Below are experts of layer 9 (counted from 0) of a mixture-of-experts language model. Rows are named up (a neuron's input weights, with its number) and show model dimensions 0-255. Each number is 200 + 40 x the weight over its row's rms, rounded and kept within 0 to 999.
Before each expert's rows: "comes after" lists some tokens at least twice as common just before its tokens as in all text. This comes from a sample of Wikipedia text that the model never trained on. Tokens count by the router's weight.

# expert 24
comes after: " ", "1", "2", "3", "4", "0"
up0,234,135,147,230,272,206,200,203,201,153,130,189,306,208,186,230,196,202,179,220,244,219,185,160,197,211,204,224,225,180,241,129,228,210,224,178,267,263,106,217,211,210,198,183,204,167,247,157,222,206,239,178,209,177,191,217,263,158,197,214,208,187,215,281,207,234,180,176,223,314,191,152,198,167,213,171,181,224,234,180,250,192,206,209,145,155,98,181,165,160,248,177,218,159,177,137,190,199,256,226,199,233,177,138,187,216,210,194,270,212,278,190,200,215,215,225,200,246,237,211,191,270,156,188,191,262,135,182,234,196,168,190,176,184,178,165,164,186,202,224,179,146,199,208,118,172,224,223,189,239,163,251,132,259,187,242,246,195,209,237,237,230,164,291,168,246,180,118,141,164,248,187,217,276,223,179,156,204,238,219,177,234,161,99,160,258,209,216,237,144,298,217,189,202,235,155,218,206,189,214,195,212,150,161,82,257,241,136,229,202,246,248,169,192,233,205,183,149,195,130,221,260,181,197,168,159,95,241,124,238,220,247,209,186,211,209,194,211,154,246,192,234,185,212,123,140,152,202,145,199,199,128,232,219,99,194

# expert 72
comes after: " ", " (", "–", " $", "6", "″W"
up0,176,217,227,222,206,191,152,127,219,189,230,210,241,188,174,192,228,212,173,197,215,191,278,235,206,205,199,200,152,223,186,204,209,183,158,266,179,233,238,183,208,175,192,216,189,179,180,207,278,108,239,155,169,196,207,139,205,207,191,168,243,171,190,187,215,245,226,212,219,242,189,181,206,117,177,102,160,249,172,268,194,156,232,259,142,151,130,214,268,236,250,159,232,177,256,143,163,139,198,275,238,159,244,130,171,248,171,121,164,198,165,206,206,217,219,195,218,215,203,284,244,202,203,183,216,234,179,239,171,180,152,141,189,211,139,214,200,213,268,227,168,194,242,209,192,176,232,186,168,218,199,238,253,180,177,104,259,205,107,274,158,198,218,238,144,293,158,141,172,249,198,191,244,187,211,259,229,261,121,132,241,209,88,142,182,239,173,157,187,198,251,130,198,198,243,168,135,134,274,207,178,215,180,176,185,191,208,231,148,174,216,163,200,229,242,185,223,214,226,225,121,204,207,154,184,147,181,212,119,171,225,288,162,216,156,270,195,245,157,169,203,122,179,236,262,206,214,163,221,238,231,274,190,257,149,165

# expert 87
comes after: "20", "19", " |\n", "|", ".\n\n", "18"
up0,198,212,189,235,231,166,177,225,256,213,229,147,187,180,250,284,206,217,236,248,197,128,306,249,273,213,183,163,162,208,156,186,219,142,237,205,213,206,171,185,165,216,161,177,215,218,226,240,235,202,235,133,234,203,201,133,225,203,202,187,220,140,270,196,173,188,299,240,220,230,206,180,187,214,186,152,237,254,155,241,214,189,193,109,190,218,178,286,208,196,193,274,223,288,204,145,181,161,185,228,200,192,183,268,192,168,160,184,215,192,208,183,204,215,212,175,154,104,204,159,200,160,248,195,225,151,214,238,238,157,151,180,156,188,139,196,201,215,71,221,239,229,208,219,174,131,161,72,218,259,196,223,207,164,236,181,256,207,185,292,254,268,178,167,246,252,232,173,239,210,217,232,255,188,197,249,210,233,244,124,214,185,190,183,241,215,244,230,203,232,145,231,195,203,222,188,223,201,224,213,163,168,172,237,246,126,217,193,145,210,168,154,243,151,158,233,211,152,154,217,228,196,251,129,223,183,166,264,217,141,180,222,231,245,228,208,219,200,208,266,156,246,189,237,172,171,231,151,291,285,228,258,111,239,287,207

# expert 28
comes after: ".\n\n", ",", "19", "20", ").", " also"
up0,238,238,214,198,219,243,260,136,177,234,247,242,218,200,165,141,205,228,168,226,163,194,202,227,191,218,208,267,101,166,170,260,241,234,252,187,158,243,226,248,189,243,215,153,133,171,245,169,248,284,199,242,223,94,225,184,168,240,215,190,211,188,209,200,247,246,251,189,198,158,218,221,261,144,181,254,236,275,153,212,223,174,203,231,217,191,142,235,146,145,172,230,196,183,134,212,283,191,251,161,205,222,225,145,212,129,212,258,229,120,181,219,220,166,174,204,191,142,244,199,207,225,253,199,224,240,164,189,152,287,158,250,275,247,170,163,206,232,164,186,239,227,190,224,220,258,272,248,217,137,123,123,182,194,274,200,241,239,187,156,184,155,173,187,183,214,209,207,163,205,219,256,212,202,210,167,216,170,179,151,114,152,196,234,152,263,196,240,192,197,172,251,180,129,215,202,244,141,160,132,233,195,194,253,168,235,250,234,142,236,196,199,129,217,247,238,199,165,205,161,237,211,242,270,181,113,214,268,159,186,161,204,237,173,180,203,192,235,249,157,205,263,152,189,260,140,254,219,166,210,122,266,161,241,173,214

# expert 78
comes after: " ", " |", "|", "–", " (", "6"
up0,164,209,156,289,184,192,186,225,235,191,233,195,131,202,249,168,191,233,177,193,214,192,150,212,248,153,172,148,205,246,247,215,292,143,196,118,177,146,123,169,158,172,156,162,178,185,145,204,226,210,202,223,183,199,204,188,231,148,229,173,213,175,209,226,242,195,250,183,179,242,157,174,189,165,287,132,181,177,189,234,250,218,229,202,223,154,203,232,193,153,271,208,208,250,152,149,259,206,216,163,246,255,266,184,207,144,226,253,211,192,239,234,175,77,176,133,228,138,204,212,186,152,196,170,174,226,214,283,226,208,172,211,266,216,235,211,184,199,229,228,216,163,154,159,48,242,189,199,215,166,185,195,211,265,211,235,181,203,144,186,238,222,195,252,191,225,212,236,229,187,198,171,156,181,187,243,271,149,206,159,145,189,273,255,163,167,117,105,192,235,217,202,245,219,112,239,247,234,238,183,184,239,227,240,191,217,201,208,105,127,195,120,205,177,143,212,137,144,222,234,250,270,137,186,180,218,212,169,220,189,163,278,278,201,158,171,145,252,196,185,138,210,146,219,203,157,236,141,203,207,192,191,161,238,168,199

# expert 50
comes after: " of", " with", ".", " in", " for", " on"
up0,177,273,228,215,253,207,192,208,229,185,231,176,224,239,180,118,226,191,128,198,254,264,235,202,239,137,185,228,156,160,218,240,173,143,247,123,148,231,233,199,205,221,269,230,215,225,209,120,232,127,175,231,210,167,216,210,104,183,189,239,202,173,259,207,184,202,189,183,190,225,185,208,143,91,188,89,221,265,215,191,258,246,161,198,221,280,232,151,158,178,241,252,200,156,165,215,246,190,186,196,71,183,177,220,194,269,198,152,221,271,257,196,195,247,186,212,244,135,209,217,285,235,185,227,253,181,270,268,180,141,179,145,184,172,245,185,236,135,263,206,177,253,177,175,144,138,192,190,200,209,207,243,194,179,228,283,145,228,198,202,121,148,194,172,115,209,214,182,154,209,227,284,157,191,198,192,175,187,165,196,211,171,223,218,164,271,182,178,243,289,167,157,204,135,221,277,251,170,182,238,165,325,234,235,189,212,192,224,198,189,182,255,181,218,170,161,245,137,204,181,210,202,226,219,163,204,204,143,168,207,210,215,192,172,172,184,180,272,234,192,182,223,177,208,154,192,165,256,210,180,193,157,169,232,203,165